config = dict(
    num_hidden_layers=10,
    hidden_size=512,
    n_experts=16,
    experts_per_token=1,
    d_expert=480,
    d_shared_expert=0,
    hidden_act='drelu',
    moe_layers=[3, 4, 5, 6, 7, 8, 9],
    router_score='sigmoid',
    normalize_top_k=False,
    routed_scale=1.0,
    balance_loss=0.00119,
    balance_bias=True,
    scale_expert_input=True,
    init_std_router=0.0165,
    lr_router=0.000611,
    vocab_size=4002,
    norm='rmsnorm',
    norm_eps=1e-06,
    tie_word_embeddings=True,
    optimizer='adam_variant',
    learning_rate=0.000546,
    beta1=0.9,
    beta2=0.98,
    batch_tokens=[32768, 65536, 98304],
    max_seq_len=1024,
    train_tokens=402700000,
    max_steps=6912,
    dataset='wikipedia_en',
)
Below are experts of layer 4 (counted from 0) of a mixture-of-experts language model. Rows are named router (the router's row for the expert) and show model dimensions 0-63. Each number is 128 + 24 x the weight over its row's rms, rounded and kept within 0 to 255. Numbers have three digits each.
Before each expert's rows: "mostly gets" lists some tokens that are sent to it at least half of the time. This comes from a sample of Wikipedia text that the model never trained on.

# expert 15
mostly gets: "Votes ", "|---|---|---|---", "Candidate ", "population ", "votes ", "Win "
router:151096169160134147166121138162121139144161132167132115127112146134128089161124134122113114144131106153126131118119108148165147158109090135115120129139149170163157089153160118144087114141150108

# expert 12
mostly gets: "), ", "', ", "\", ", ", ", "including ", ",\" "
router:142106101155158103177104111099136098165124094121147125135144098116089175132094145116127081134082118152118131123125124097135113086140123116130092100105170127103115125151124150116146112123132128

# expert 14
mostly gets: "during ", "In ", "began ", "During ", "against ", "after "
router:150133137116109135127175141124138174140101153141153138149163157169153121164118127154142120144134188115136130139118101163138148148145140112152108130171173155191112129145071125124141159142131151

# expert 2
mostly gets: "Un", "Comm", "Sec", "Pro", "Med", "Ex"
router:161122100147079144099133104077156165162106108137146129160143148104108133159156134154126122137154157122113100134130135103152152127146126129098131149150115120105115080150124143104142140160091181

# expert 6
mostly gets: "have ", "that ", "they ", "but ", "such ", "because "
router:134104115136120105143155133116146159151159115164131113142124143137143069152133141103137111132127073165141104143141128127145134121136140147135099098138128130140162146147154154104115151126196105

# expert 9
mostly gets: "fec", "particip", "comple", "provid", "jec", "gradu"
router:154108113109152141151130123114129146119102156131157156128160148131116131136134070155195129124138141101080126109146135124146125118135089149136134123133148081155146145095124138114117111121167146

# expert 13
mostly gets: "South ", "north ", "North ", "River ", "St ", "town "
router:146132134141142093140122128121119073141121180140163089144123088124116126120141149113182101127117135163114104160122111161154120104149149093136175134110142134142128115123156147136095116134114144

# expert 0
mostly gets: "idd", "sych", "amil", "osp", "usin", "itch"
router:149096119142137118144106117133128113127139110141117141115084113103130122139108128121135112154114132152149102119135109145071142121128111102129110080110103108153161142156122147127089112142138119

# expert 1
mostly gets: "his ", "local ", "national ", "His ", "military ", "international "
router:135112088151118119119096131137112132125141142110125111151133108142147132117166154161128078112096118158122114111143126125110149121158096146094117134148168145163127101164106161111186170142115171

# expert 10
mostly gets: "″", "′", "also", "|---|---|---|", "Species", "Genus"
router:144141107130142110168125131118092091132150166128119131125123159134127186139118154097185107106110155149142094127150119147128108161086124128140075124127139137115148145153140140139105174103144144

# expert 8
mostly gets: "CA", "CO", "EN", "ES", "RA ", "MA"
router:137099103115132121177110130150114170179168109173137151106123068164130103177104139109145122156110108086109110139140135116158111142108095098113131123134118128125144123112093119105103095114132127

# expert 3
mostly gets: "squ", "Pl", "gl", "dr", "Th", "Qu"
router:182140102148124114157154149110128101145143115065166114134156143153146099122106141135124109107116140114075119136171133111148096109143153104117108145159143155138103106155145134075113136178147102

# expert 7
mostly gets: "film ", "album ", "Film ", "\"", "Best ", "song "
router:145103115149148118135120144121102080145156086139149126111134099143127097108146106110117123146107127158091130121123116145126107149140133103142112151131135140128133152108150116111083121132107136

# expert 11
mostly gets: "istr", "atic", "isl", "ric", "burg", "olog"
router:136139161171172102139119153168113105173123127134130174116159146121146122124140185122115147190118134155104143134117094113194140106166137126136129126146147153181138112105121136146114112130144108

# expert 4
mostly gets: "September ", "June ", "July ", "February ", "April ", "August "
router:134137090168150089134129117076093130152136136086126104130149135135106160118118105146117084129151107152102155098130133094121147133139156131151129122154149086149084136124122123103142109117133156

# expert 5
mostly gets: "time", "year", "School", "work", "film", "month"
router:189112132134079137121122141112137151162159092118123135109128133158171127150086176117166136115102107133120127130183135147111155158116098126122137111102147157131126118124147148106094164128171127